Below are experts of layer 6 (counted from 0) of a mixture-of-experts language model. Rows are named router (the router's row for the expert), gate (a neuron's input weights, with its number), up (a neuron's input weights, with its number), down (a neuron's output weights, with its number) and show model dimensions 0-127. Each number is 128 + 24 x the weight over its row's rms, rounded and kept within 0 to 255. Numbers have three digits each.
Before each expert's rows: "gets" lists some tokens that make up at least twice as much of what it gets as of all text. This comes from a sample of Wikipedia text that the model never trained on. Tokens count by the router's weight.

# expert 12
gets: " in", " by", " of", " after", " at", " for"
router:116169140144134104156143124124139083097136107120107074140143153118130106139112119109113084156143133159135171127162109150121133141118115184112153169104161137099097101122083129122150101114121120115138135111091130139095108102138118129143172141124157095113119158156142149072115155124088106136118097133165163164161104151134108148096112119166114158127145119135099102114176098105179142125118
gate0:131112149098102117102132068109149132133124077119070112121148129109139119089137172113107126120184132112140125116132089162112162169110129167112093123150153112153135133164114130120121142124138139138125144117130161165125143149156134153154120126092117116162120080110160130115120122119182130145131147147158130122120149062161143105118101158139144132103111142110144165096109162167086132101170
up0:068131138106158099098177097120163125126077154090095121157151093120126118121164132141102146135107145111151141095124155178099163147127171143102138170150121144139095091120126117151128140115122084107084122119101117170079114182133105136118126148114138129181111118134142164127110127126148121108125127180149169133147123100093150145131133106117120152101151120124160142104134126131127143154113
down0:115134082138134115139129150136116137125118116111109111132136145109125123173111127136135079145150147126114072149142082134080130103119101169134118168112127106135157179154133148101169156137174128114113135175117139170122096131104150128124126120096076131134087107111106163079097146150105160173141118125163134152119179108132164110127113137146139130159110136130149149115074136112112084119109
gate1:103153116121135126136144145153129134128134134130130076126136105107139143133176146163104103119108112115128124106151137098121137093129167118159113100105132087141104125143193181132138146159109098127071120116137116176172094129089109123155117126156146129114120169116107125161102144149118148086174104121150124128134136124041100165117144150152102123108137147149101129152156125090143144114138
up1:133132123143102145081117112130126142108119143111141083143129103096105144150214125148116116138099121116100132108171167135120125080156161135124155104129098137126149125131132138113142134202122128143088120109141122135143117148126094125120171121177107144173126131095104102154135131161100143096116097165136124089150156112098086145128154094124068128137106134126118126146170129104128105138151
down1:126147169081142126139090140079139132140137143123145153177123103132173140137120058141130114092177102146129135127078137150177100143088121149151114146116118153102122133188126139136136097116130125125146097144119121140112119129103111125114151135103119097106132122151139099163152092127128144133172154104124103141143088136094108150089114127148146090145104137134115174120124133160090183151129
gate2:135130137120121142126116157097130128117114126141121096110108132124149157169082137099111114139153173127127109109127183103141112135136094105107087164121146123143107138101190106128123166082117159100134145163169113123162117113119153147122134111132116117146114130144127128141152093075081162157095131158140105132134092145160101111131143118110130114095098154192108103092110097146106141079156
up2:142102137102119127134154128142094143166165116173117111128120139107113169101148156205115159118118090124124129134106093132153149120140143106149106113138118135140171126134099131120140112142110135145139117089095136077121113100138144111100153113117097133143173095101117119168103133179204095100139139130141143111120150110098081140110095135123161100151142107120118161118131159151136104082119
down2:160162074164097119127142107131136143105172107172110148124124157112133119087129125134088132139155142136150149152124135134134125124121177100151138148154131126099126138126098165142084140142120105070131076104094135103140125126108140090163076126134133113136165115112124173123138175104108101072163090125141133146112126106182101104115106142150134165142142116127129112166138105111138117123157
gate3:125126115108164157115168114087143164120099142145117065098139102107116131094123129134071128140122139126136108138155177129107162177139113113119107142152134152158129124162149132126082135150137136102155111125112139097139106124085123109119149113111147127117148179129137159091114124179106100092136120170131138076149141151110143118077104106167108170122123107120129107165146126116143126129075
up3:130163145122089092135080122150160098129144116107096158120133150156167112119136164133187136094094139134140149112114108125148093094139116144171141138104118123136109144127127109140189127059148110122132123125144142111126164098147080139148164112125091127170103119120076105165150149151107111175166105085141131137111126106128095163133108114129151122142136123134124127137105122127115149079135
down3:107146185136118138126122116137121143164116129110126157111108132124143122159129135141128130117113087086115158134117078113107166114131117151161159143151152137148152122100137106101131099113115113143092113127137171176152143097158134145140105094153123156166135065164106120200161143123157118109122146084124112126058132076138103123136132124108086111139125128150131142151105079121118122132148

# expert 11
gets: " of", " in", " to", " for", " on", " from"
router:085148162125091145165194147158114098080133105134130114130151113107121127146093121134132086131119152126125109107146134106125129124119112158093151191114132123086076128158101130139143122099129141139120170116098113140123101123125139087162152126099143077101110152170177139089118164104121124144087115140137142147148117173115109150118135111146152091109149150136128140128134154153150139101169
gate5:118106113127132151144100099135168115154150151120111073122122138102135097114130125088078104117173144156113144149093137129127097143121112168091115175163145154103152130159091133109133118151140148110152125157098120109115178127122121092170132158184099143156120135124153128124119125145101133153108139116110128165134111110131134085140117091140191132133123137091127134117186112181154119123103
up5:116150086141149137111139125106165094091121149089130128148144124128139085124144112137060119155137142125104132098127115137108135129126108169114175191092110151125122134158119165167135087117183114135114135129085150128089132142151146096155126142132113118131117158142144179118078165112152130147117128080107145126178082099126127108116138102104132124156129102106147096126148113114134168127139
down5:165144111108111111076124113094129185151120143158141167114113129114127190104100143129144156140118115097127140164129126158143133109157134103146113150124112112122108126129110095084090119107185177129115103151132182126115122073178098139110108132118157116123129121129125139103155153099117091167134158140136138128115131144127105152167105135106120150155118124140101152095084123182136121104147
gate6:130135112158095124156124129137144157088114175110126145129133162108128114134129158119103131137111133110079106143118130151135166133125145085137167166121149134102108121132090078148154116119090106100133086117120109154126131134099158072184078082166126131145120134128127150154137140135160112116170141105093124164132159139091154107123110145120177166122113072149115116159138109125141156131103
up6:126131112144106138153114124110126168095120157145141158134125150140127121130112162122142140116132132113113114118161101125134163137121130075153141161117142129141103103109087108162152143123089147104142072109117099138099077169106162105145112130152112142146130110128120126183132137124179062094155144105122140123152122142068122077142133140112119126160155094156143099189102122113094140105122
down6:078141128098135134119103116128121054050103126123142099120146172118160109177132117127123096122093117131079114120107142150145099111104147118143128130082145114113100145150136126178158112113132116160105151144107134101089143153130165144152117114142112130129122113135149151137111128143181148185129136136148117127133096158174133137118153158153124125143091127116146104113122122121172180135117
gate7:125109076148098168147132149131149129156129099121128115101129140109135169123100103092105152102149121121151127131126100150154144133134125110206138171130116134118101158098098103131114148114041145126125141121106105111123137165192161109144142112141158168099141121098109117156166128123119107133132175096132114124122116114111148139132093144105168163109119142136181109139112124100131150114138
up7:106135080096113118124118180109137101143125084144179133113127056112142133122106098121081109123122159123155102106162147127131186134133129120159157165112119140117091144110131106159138103141065114100083156104096096148119121154133162135112160128119143119127115136133113141144127145125119134120113131101141159125133138132083149176108118136141149152123131164110152108081118115096162169095128
down7:108111096154156113130107158077117111161123117129115136076111095140139148091123132112068147120134140109128106154131159119160113139168138139098161131128119133109102094117109142133145130116103100159121162118127158076142109172153144098115137139151131146146130164104175123066100098133101135195107178130106144133135151126136117162130095127154127156153108137131100141106147154131179125129110
gate8:137094122131124162131143126075071188219151093147124134118120151134132152117143129109153156124101109098163135115153117100115131131155175095131108104134133103177126104106126152126108127142113143095123090124190141080152105104142091129123133156113154106135122145112147116118117095131149109120149129138152119184143119117162116174119131121115150116139152117128092149133126133156128139094140
up8:146106142137136081146137105166121095110134127124118119080130153106122125126173157133140101138200146128106127158090111146138144100135149148154109147143102172106128131174105102098156146118113115129142165114099135114146156133136128150098116087175133170097155089119079129152150158162121093111137137131140111118109146111111127108140092139153160148078116184127123123111138124092156109133092
down8:104110148096144148094124127146108139144140136173132135148171116130157108119153119113145167112160105094092104121088162142179090136123170093122141128117145148124109143157128117134131127158103100113100154162080160172098092112127165133141134136094111148118141091141126151130133124160148130105114168108131067122113125099091113148153181103124129104147118137115173148118101109090131153163114

# expert 37
gets: " \"", "===", ")", "-", "=", "=="
router:108133103091141116165116065125118086154147164138116137127141163159172104115111104115117159120155118166128152087143100156167161125130130159128134113169121112114141126106121156095094107109145112115132110113101107081135123115134108167129145148097107175109152154107105178155085136108106134115143145109091124160157095139131110141115101085122134175142115121117097115149168131093110150146128
gate0:124128157085131150151130126103096122113143116121122144109139136127102145140118120151101113148132111101161144106146140115176083116122164162149132095128137136151181153151117118097139141128180127127099139138095138148120102152094185101123130094120139131102088127110141097128087107163097176096150141113129122147117110113119096118147145134120190089120116142109085140166082178172141141125105
up0:139093155104119180153083115164143143152120103147145136157119109105109131141137156135101141154134086104118162130149116149149117115103171116154138126135087144152170136135150146101124136158144123150099162109126159076177096124108161122125079082174134172092086145120108120151106099142102158101153120103145128145122112082131116092161149151125118118143096147108132122150108138099117131138105
down0:124126124150114185152117143111155162105167092131114161152160107125129143153161149119100149131109150083100150142105122114092141166125187104092101139098148137126123072128110117157157110156149099122130107110111112149135108143166108101091082150131105115109127141129146081153116135127129135113138088104129075134146101137122124145175111177104122116135143143109133122144089186116125155128124
gate1:108141121131104147112139158123112118117098104142101131108118138110115198146121170074114146142129110141130105105169164156101146118116134119129108133161165150147097125161108131168145153143150149133109121138126115116117053124140123126137140100114128115137137122129197129110121090125095163096119137155109086084105130180143180096164127073110132104092123128134137121116109126147158116145112
up1:118180140111152150144147135112128088153126116129075153095115149119135148175127138133137145094100116111122121102129123133139143113121150145130110117151134111116107198150118154105149131168156114147140117125117094147158099105126122148120099097109126122095159153115144128137128130129081178121092172155135103135125097169097118127118126083063178140122146125144092159133068146159100136124113
down1:151114159190173117086114126142100119159116137151170122097109114110143144137139125122131162094096129153104124130156082163168120132121104157133140109140108148132149121104112140108116137133095173156137138140107153173143129085120119140139073110150149101149128103122144154119129151162128119132116134141083109133118147158092096148106123138100179153101151076172079141120090111109140116116105
gate2:121143165093113140123162112163129143168189175117155127102118143158114105146110144139094150103120132125102094129112082108164140129146161158116128140129141090116120204135139095163107148135135116142120096077132116146092101117097141107145093107095157137080134084122137143120127139150089121117100202114089149109134106118113136116127099108127127129136141114109125116120098140108130144151121
up2:129188154109105134169152098173131131172161141146152088093111144138134093129106126162091144110126148110139123158093110145123113122122177132065141147148115126106124135152124103160126131127120124164142096145165106122137122136118106134125130147129140143124134061129110133080143138150101101128081114133100176107117168108111108136106095124138124146111161124101138142104116130128104152204127
down2:128127105103067127198133114143140115137132126116110117146113078138153121123119080137133119166118128124137128114063151143197136122130140178101142138138114106057147165152080113139120137124137152172119136076127130118119117115154096117142146112103144139116109145132152113122127124151120131124114110149132115132150176165077115125099086137111130142117113154171167153108115122139151133133115
gate3:137101146156110155126136115147123149053165132155135157159143098122131120162173169159115134108090089108108140115161116160129146115150127136129134139149141071137151145122143158097115163196163099127131140142132123149134120140115168129133117116132097116070101119108130102130121078100143129147138128135128120118130118067137109113169174137126115133114139095126135159134079106116121125108087
up3:111125116135122135127128147104105112123113098131133104110100138095111182108102125117167116185144127131114129146117165087107109157114146114125146131113127175128111135176094100195143052124093172138113102101141116143115084139152121095121115129138136101176128134133163114149154147142111134121113113134133096106095166178107167126133143138112134134073130152156123101110123147155165126130122
down3:130096161129109134146153116122110087128110121121136146117120123142127142154123146115182156134147146154134112158111098168137136148081076158088138149153128153146124120142096129126087116106133118146164161140111126134105107088092174141163121120167150104145135125156132163137106128179101141151153129152097089120143153122084116116158076086144146128112095110138103084098165140093130094113129

# expert 27
gets: " B", " K", " P", " H", " G", " M"
router:163146115127142103148087149143102155164155133126138094136096106135158101099123127139086154136106082164102128135144095164111181131141120093166091139099135166093159097133147151093141136102107122165122132119105142101127141115140167142127092130111132122096156103074117112122129132133157163115120110118084133162120122144138170130146136110136167127140145139154168161140094159089097106133093
gate0:163111129158120165156122176118117148099137100097149176135134115118149129084095177128148127144123132167127109142136124124113180146133085107150135122143054145185105144093111126168124130099104161157126145149119118149132121174115148161117120163132142111119069089133114133141113127144135132117108127107123101140165168130123128116105122148076140099150123113129149069121110127122111146127137
up0:140115138151110134102116136109118150127131103144133191150122134157123129140139125070130093096089162147126112149166099135131126133123117087138164129165098156127132137131114122117119143132128142133166152090076090125118146123185129159128153149139146147090120117105158141120107154145134159133099126112084138104126142130049156123147140146128140051141163089109160085121121115124112120112128
down0:113123159093127083078137107136120110161098135155149153155146140127126107129126183113121092176148104122149116128162124094129127121127134100142174133142123144130068140190163138121145105119141126128133160111082121097121097128161119137134117102130151117098140138088142117147163148117154194141089116157122142077124143107112129134111121098119148118156153159092116087123160134154124124112089
gate1:143109153139099126154128144162137079099118131135133111152112119127113119154164172108143127087133141141114138126123173152116140132104077125095145131135139168145147126121120115137142146126112149148139159166146176159141086126113176115175151135156095078143155160146132099095117111172098115113090121131111087104121132087173164099151101076151155154126129128088113126102125121106126108103129
up1:132130127145160128146102153118123119116124120104134131152091101128140102115165127180131097126099141148136117156100110129082133176070083106122139078152125161114170115156140120152110139128129118124148111148181166119116119144101130157153138138143112118151115153110115100092117183143094132168153128134073120157106116104136159172146151141162163112154135125087144126120119151107096115112084
down1:104162143096111166181131118097170103130113114137080112190103163158137169128107096077146142116105126111131159121163144152134128111156118144118129104147135129121117141149101126152124132088114125113095148152118120122147083117105139124098137154100165109126116109093171139105130116106173111159089133133173133119168125161130112191125121131140143104090145105133133112119115112154114147165094
gate2:154145102183143138112106168154083116114123107123147143168131077118099156079111179166127147112120134130140108170135141149129103120101147100123168095154110122127114112118131118155127107135109155121165116129162122128151136133144117102136073109124141139148120171109122148190127147134112120161107148146079141133167115096065128127135146124131143134102143063128102117117113145103125121128164
up2:117123132136112120135133203163168112120114124089168125110131110106135103177101149095156129085110122134118119113130156072103090096146154125149124139133107125185124129188138119113144145146154148136110125147096113108125128086147136098154105102170112153115180118123141104082112092130100135169120149100141123119109121140124108099136125171164104141130169131136117146150151123129145145115087
down2:135145192120102144151095114155151141107146137100114078139164088105132124133088137177176121109127121113160114108150144131141101142126114129149123086127113113148103073125151111144159141103111144156174155164134125123158117105125127127148109122093129138078134079108136128109130128119135139137130148142136114130146146152104142115097154160177096123135146119148099114100125153087186145068111
gate3:166100123176124139143122115110109158117157099120147127165159110129148117144128166157116157119156140158117137130139151151106134115097123140133112134090087152119133134088144124164156117143141100122096114062113137133137095084101105106116109086142104119105190182113142133143127125076129137138085127103129114109115124137074154130123144090171153100100140151093173121140101136114119109128153
up3:084158142146123124129112130126128134128086090155120118115143125162157138089073123031135142154141157122150093092135125131091136155106103136149120145147119177103140154150123147125118090114121143149104133073127129196143096124133149104103119116087100128133125184111131156150149158101159127099138132138111143134097140142124136131134110113179123100137145115124152127121156095112145137111144
down3:081160142107144096131152080173113139164129125162171109102152123100149135122141151113147116146129114133107166138136105170122106120142132125108155108125123117124136118144158209075161155096096171103142141106125160137127114123119105105101081153148101108115136100127151097111095158162159138137121111151115117174108107121124129110174101075118121129154107131142140162125106146097124126133123

# expert 10
gets: "S", "M", " C", "R", "B", " L"
router:133142110166141126115101111154125162154122121149103129114111114106136083111163149161084143095099093150120138136110098156118132124136155126152079147096147163117159116136140165102167104128089126111153119169126162118113137097162086111151139122121098148121153146106108087102091118168120156117111096105103123169166131157139124143157122127127156118131147081113115178155102166123124097166143
gate0:146139162090137150132127104096152105141116102166106118120108104135136138142147157123153128092129163136177105078133114121114138138122140102095108112136096127154114126101149119117092135140188110137109100125129122128133143179150118088137156125130124149142055146132128113137097131157126120144132122132142179136138155142063172140130073156146145118057111164136128149119147132129123158128172
up0:125163072187133113108161145150166138114121106079154108139123085085119127131104156112134166122101088158139147175124123133113117131152100157131152099106117128134126094123092198136129127121081158126131134155189153168134133116099117090149121130134132156134162089089148131093145110122151147131100130131113115135142130113118103128145142162118097119144143117111117114139152183127146122140105
down0:148139104136157140117188094128153127166102113095168127127118114103126135109123106094161134127133082101112165108127150106169143117110086177118139133138147103147122143112114135151118132095154098158121114142120120130123152137131118173135146119147163152066123120098115127105136158094110116089204146132132117137097116131145102120097143137167113121151122184108119092111119179130126121086143
gate1:099135123153146131128126148106150162140133182130135096126160106127119103100154128122141093090134148133148151128145118127111139169147140136144088105105135163135159123135138155120142099123142105096112169145123172123108095156116114091106124148166128119115103130141125129058122055122122118106119149105038147116132156144108156140133090122163101103158096119118147128155092139143136162144142
up1:083151128101156175141131110096125120163121152142086139143105172097147120106122085065106098110139166140138181084147121130124166157134136165073124110082102087130146167122164108155146100147136141120104174128139114131127101151159131122110121112118136108119165132129114088110116117077134099110150139122136123119116135165146129162116124084137117149139135117111136140167142114116166131134134
down1:073100136147112150111140113149154114139159145147098132120139141089100175132176142123107114144124144107110151141110141096148140176128085080110110108127121103112118100162134132133096120109139072086085157147136147117151151130128145126149146110146100102113125149171116141160099134151120132122102084156126131144152126156121116095166105163141160136110132129170108112149127107103093197151105
gate2:124088105150134108162146125151137105136126170094148119099137148148142114117139152147137174129139135091143105189093157105128145100099109114132109131121157108105143163144141136125164094116130187150088132139139153130098128125169149155120118055109130132150123087122138121131054142139123143089135131125142159149131140127138088122147095113117137142148136094162129140118105090148134098165087
up2:107156125078134150153109159130114112123098112134128122163144131124115112206142107111120126129113147144127116103159110175116120133168124130126145101130117149138121094136148137153126140154179127134154127100102140105081147081112155119089151165124124164119141143097128163129150109164126130142091101087101093082131135125126161137101150106143118116143130181107112141121148166117120176065144
down2:145149135093131126125119143096142113142111106095126138139103112147155142118136106085148123151108145172146135097178105107136115162156132069148140124190166113176117093091157126174103112156124087162128105121146103149175112135116132119114133125096171116102144112174134115116147102117134084087120132163130154094105154135144121126117122147165104121113167122158115100107119135141160098115112
gate3:165126103146145127157121163141150148137120107148090156150110106131117094139133147131154154152125140123140142158150128144103163126141153087120106052114094124162128204109110099114139143138112144127136156154122165117116112089141115099132094141163110112139130127113145109098093094126122128096094133125092131143159184140109169155105130132096100110085159103108105128170146147102137116096127
up3:149161132130131125068154164137127115119124140101112087113152130125122103157124138165122147141125064112117124131119126164149091088126132105127129135094162081112080083133142161125129154148126097123139102165079132168144188143118112127157139138161124142160117095127128109128135106124146105136139106122165133084119168115118110197125137170115122161109104158129148108115148124160136131153109
down3:109107108153135140112145099109068147113141142079125106113127119105090158102125093132170130092138187150147147090105118116148122122080141177092131105112152118126166168105146111153133101137139178113121121135103115161165087117157132120089091082160176110149150152167126133139137141125147109089152108141135137168115135090151151115117139115120138154157131143122140138145141113107122138113110

# expert 4
gets: " (", " \"", " ", "\"", " a", "("
router:113102095126142093122104125107138087169124160115149115148174095147154127109112103090125171096109131173122125118099092151143158112095081122128144102102097110147110150149140109126092130102110103171116144096114108120148159132126134173140102109140146165131159168114111156137090150148123131160128131100137164165136129151111111122099099096133153141146102136085150135160132145083103147171107
gate0:141141172121096140156159118142129109130191135130094121129091138123100142098117138169132138108166153119170138126134127131121136113127123137120075133107173102099134109148102097102115130170128147123165112131098113138104117108145151082104130151143107126140167072110114143121132122133184083139127151115102088132138134122079143057115150106131136118120139088142164085098142149102141114149121
up0:117125093124157135126141118079150122140148156100151112171126094128110152111120117108135153085134168135135142118094109130142151126098094142113116112080115094134116121131137113060108147149134108130159113123096119122151160112134142139145093111145120172125175139090086147145092144158152132172151149101093143188157106127095118079104091097118159136153122105118157116142159130122119127165116
down0:123168111178150121098147113137147147122080121112117132141140122123161132113105092135091119128102133149165125086146137112137123144112090156114152151125139145160124119122089096159142190140101116095130133111132120177160109143178147112130126160123144077147128100135104103128113168133142083115142126110148105128137170119108143119090155152132091158144140123095131102173146072130087126093113
gate1:126098122102131138123150136115072122129111137136152119102152127136117099124158143111085122114170124146105098103090110123134147145135122098126142155145071164109154136156122115121120093131118106132129192107142146105143146146112189139152103150096153097146134152164130120094174133121131151135120155116139148126112072141105150099132113130180156101116128168069148144168108110105088148145132
up1:107103136125138117144151170109080148125123141119163148104167130137161102101177129119093082138170139147112117092090102143120147151131131099121154121153063153138175122128150138127124136121130103135134176099133120117131145130092168131135139177095135121158119118137138129100167133125162172144140154118149131126117099115102161129088141107173155132095138128090149116161117137123064135137154
down1:157116127169107149156134121088135106146125107130101112121132146146073110168140102109157115099164144117151124145120115129115135099107131136142118159100151081147141190140116101115151113133109112108149082149141116092133169135122111166143132126172133191161129133161085158138104100108079153118101122145145115104098139121131093106140110137135171119173129117149078126139132124087147125155101
gate2:165108153104120098113132101156140125137107137112141149123113121118132114117165147138127135141148120110086132108162143143101144109133136118101135184140132157111164080145143124088120125177131118087180120135147147089188135118091115100128113196165081155147150111156141113096133162110152121099132126137111137127143137098114161106096130122154144160124176092145116119165135121101118087111156
up2:090156128153145125135155140128111125097144113119092125098097146152124130140106123118143111150149127089168147173142162145144123166151149135155116103149174142135083085102115140176124157145147130136116092159142096167075099132122132091105184144104150080144101091127129119131143107124156140120159118138103081129139129133145137164138155145120099112113107118144125120095112150173161104081129
down2:103111147145102114144122144135135086163157132110104135135150128123126152141137128105129116129132170159164098167102124117148114107145109137144166136112139081110134180130121127110148110129124120102093172104101102140108169104122159166131098065127149143145137159117135164134136105135087116158103143104119158132133098154141111107160081117136123101199103128126120162145139089126093102181101
gate3:138152147136143111129107148131160130133131102114125131111158150140090152143181127142123115124163080113158087134140128190122132083112106088141127080115104154116096125110124087124144118113126151104143134126149069146137150141101118154125086119134149127149119155146134126129099107092140142094128171161157119118071095116138140179103115138153142111124151145136068074162124151145142152128145
up3:138088087084106163106121093132123113101137130121119099143122128133161107128123150123115110143081142130121138126121110048152122163156151197112121115129140126109138123171138180137111121123156112165118127095153143120118102145180093121142166164119137129122114109132138107122178121148115177161162111113123128121167143136150135081132132132123148139099115138107146165086102119101116083125115
down3:122133113119122188143122150137111098144111129157118127081098139136150120108125142170163135116176113103144137119153180176166120142099179141106126116139166151109164072102100138134108143128145112163112117119097114132147091119093081121102076131118137099129109128153133113094164140156142131137143101115146114139131157068127140146093120142107124151058142161125129131134136114142109133114133

# expert 28
gets: " ", "–", " ال", " Mahar", " counter"
router:099087111154151089162123148117128067141148121095130120130141120167093132103118113129086127106103137128127103123104100142151139113113107125133120127134128177101159167151139100117094142148116144155097100124107161125084145151143185121110113107126158167134137130138095116154093161100168148105110129165108145157126167162130161130134163139145156145156109139111130104100131128139100092175082
gate0:137117110165155119109114150154151130164130150068142166108135109120109134111104120127115135101098091143100138127129133170108148133091127151097188145138137140157134142094112123107119167194102097097142106129093132156131140139082153126123116136089090138131141133115101061154126151165131152091102136122159106141149092118146148128111156150118150144157173162100149131103099108107127121141136
up0:125132131188144124112136146132098119104141107104121181117115090125096117148151141166132109144117101088138131144165132167072142114125123099098169118150117145134112132120120131126150177156166121130095157164130118208160141117114140103156124084133123143082124139100139110120101157147129103122112113117102092166151138080132141116144145137084125095147158162117158113145112168113125140118133
down0:125096138113134064136102129142120128158149135134115103104147119138127104120158154108107158115092084162094083100135111114162128140117163185137111130175095143122158131089102100114171119124091138128116152093138115154103129106118104127171161142116141128135146119133134126101146114122166126134121131109112137112157175102154114123094133107123179162122162149094121179154158154121104091152161
gate1:136138125099118134099154110158116146096114144149154132130127134084174157127117106137129115141069122145132124185145141149148125124150148077162103146149077142165097118107125161129127124109128123099106133129109128147136128130171115131140147163156138129154134125135119147102132106098108130123080142142135082168085139130137135112149144123187095152134101102112133164145081110062153173101153
up1:112136122152112149123118155124099126139157099176084137149109156129083129119136142109170145153177127153125144128124123126082103127107083135127180145123128120113079117142104099157123110094132147151167184148150115087130132133134097125128126116149116105104148123108121148118123132136134096141125149092105125127157153145111137153111100097084121072094150142151170133110147180162180149101124
down1:168091168148107132136109150105162160078154109094184137149155122159103120120151158135141142073137116119124140119147097147122170081103127132117156156137165145121151149098102100116114124105121132152119128124109124126122134115142120151125095121115141096078085157089155105175131165127161147105153110131079164090109133123123120158121115151150124101157083123135105096166141116134111114136129
gate2:146110115069117116126117115130122154133153126102173165091132141145150155143153146069120108110115147179123140108111142110152163148109159136110114166139103165179152128105136135114139131144137130088100101140103152182114111132164132134093169152134143148145116090116147162151151135119130180085142123126120131144094085114091153118185131132098132104121128137106119138146134084099123116119099
up2:143128122154134129103150146141151114128131143138095090156151114107080147093125113176130150133122093118110105106113143128141089100157105129164146119107157098123130124120125092089127129132095103115159154104169137062144106128083137117134071103128080118115129170141087103116119140133134101167111144144111132119152172140154124169093124114148122192119151124149131117127094181113146135131139
down2:127176116101150128139154133154123132099118143140112101174114124126158101109162140123155106171122125148126151175141115122097084151106106115144148172172098157120096097175139142147141138126111112130138120118158122143129156150134122114090144118132136130099138081107094157089129086137151107078128158087138099099112115121143133104139152116127084139113169110144130199095119138104157120101103
gate3:108107124138134123095155124092108116142121061165116124164122119139121133173062118137116118133125141124142131115141106144095145085117119079107150162080148141106104149152131135083126134092110109161134167160152128131132132100132150107137140082158145100154147157128126152131097080100155104146139136143111135096105119140149136120147103129150109083137130158146158165164097115155166100164115
up3:127118149114133126118191119085121125131105189154104127187103107117100132131136141176138112147143135134140138116131107161116149140152127139091134168096110115124126135132145133103133164114144108125123168114149123105119132196125136124111141132158151088127128129120132167128144075111138092197123105133159122095097117143121127115158079066125120130094120125138109168104113136092151091115127
down3:156142116090096129146139123148160120137131102124117144148126154150140113174091093111104156167121084119155098121111133071152085165137118141128148145134103144140090109105103098112117158152101119160163161160133101103161139156092092139158150140139115107132095115134126130123156140116145126116138136114103126093132140121101116125140140088158112193096167126180111090090157159159123133118122

# expert 38
gets: " of", " other", " all", " most", " some", " two"
router:095114130085100121127137103127135118118133142112121124122161186140121101122136150073097068168138151097070131109134160146129128120120138083158114158151168071143153098118100130149141117128089103120105128129095151121106116099120169158162133146125130094123117060155130139129158127129140105119135118124181116141127102111134165136176131153132130109133104133120134125139139126137175159122168
gate0:144088120123097150137109114152148129132108151143136138155079124140142125139131171127111104110098146136156123154152114157132136137093133152090129142133119129114166117122106137122124144152119120118128116129139140131117203169120096107131115113076146164122153099151125161126185122154130087109127118187092133121087108126143127095145119160132128108090130089150115087089119116162157061081114
up0:125121107139112120142093125108148139167105161105131110204114124139133139142144141125112102150143135107170121112120166142104148159112163167127150132116134118118184121108127134126129119160136089122119092086108129144114168154076111126109099147084163163152146107147122155139191101151136119126128126162130144080120072109122137105121149134112126150114132115147109112062146104165146111142118
down0:166120140131121138154146131156144107098146144077137110126117126165100083159145109103079128114120091091140144143074162137154101094125116151108158138089170166146133113132116146163110144163108121100114125138098157142103139122162105070134111118110121151131137107214120103138116144161114150105129111133107166109125115088099132132134161124136147094119130100116144140128144150125133161155155
gate1:134103151126094102115116116133138141167177152135169119116129122128154129156138120133150111136123151121126149089144121152128120112104110126145098123125143126122159137114146128124110121133113125088138091097130091113104176147120105143178143134065115084150123110123176109091127059086136101082130140145133095107149160116154131157108134149172174115131181148149125108067154124110146152126134
up1:128107127135126118147115151119179164128112131157094140108091118131126131147095172121129138102148130094148134110178153115144111124112145145129118104150137123152135112098092125119108097138151130173125169141129160133118138169127125111134157108135059152103135127168112101128154134141165108098128179158117148126123125102117169112133102111122083161099105080156120133186094106164155073123126
down1:127125145136085134138112109142150064103169147132128143125159094182105130192142111157107103118117135163115147148152119145137109144116108113137158163137128141135142141155138121087161119098134132130056145099131108164118155119129140144158142114092138095122103098151078142148106096126105160159128105149127125147116100133134119170125149119131140094102168123147087118118100082143118156094151
gate2:122090109141132135150104114144116169091118106129112138133127171141177093148134107120124090080159193133143142120146086134114150110105119096125137147101128127129086124111114145123095095184132154105118159106137096130155104116129149105169096137138170095128077156112151123137112176095072137138100157102085104126107112147134144130095123150129143122157116130145128101156134162143140129123152
up2:131104089110082116160131091128168154159125110116110134114144157155154145153114106107110142127163163164083127118122117136098177144110138096164083134150121117136135088109098138124109138119137123121133110110114112124124086154125149113144146114158082165149137085124106141153134155107123180099092127124114144115136116130116179132098158121092100157183137139087128150155140130182100107136148
down2:157131146130131142060158125106096132116132138125147118143120160089156092130121147150122080081112138152114120090148148109117083148119096118135172098140117155134082121126141116092155168148129161129153121144145112137118141161157159111135116145209155118137099119118127126163086128094117141114095163139119097120139125146138158123088136138166155104134151124085108100111133140091154135142105
gate3:098136147139107126068133127138071138120113125120140147113127149168090159136146096132075137151096158107174092144109133069124117114149148113136158119159115144142092108161168125129133140096147141124110192152153123122177105096134099138153123120130146096133157144113133123136121094123178137099147128142132104106139106127141112125112134106125097102117114153117121157144074188121149154121149
up3:136100136119139106151128132146210107142157151113146120143137128130147093105104172111101135122139116148119153132136097184147090131088096140122115150122131124095184143095115151130134121156119095122122095111125157158074170176150173138133177125120111142121087138132134102140081118122091153124115111116149124146123125134095158129133138148139164100143142150117128122077110093142096118107101
down3:161124107155133126146167111092145135143106123106149084140132135123077139112156118153127142130103128150140085122139146134128147186163107134088137167166098134154139076128123104076164150115120149100138155134139152114133111121069157110107111120126105092113156133112103135162130105103140131129136138102122061109107143104141085141099143105109135179120122147160161144147142108177132118136144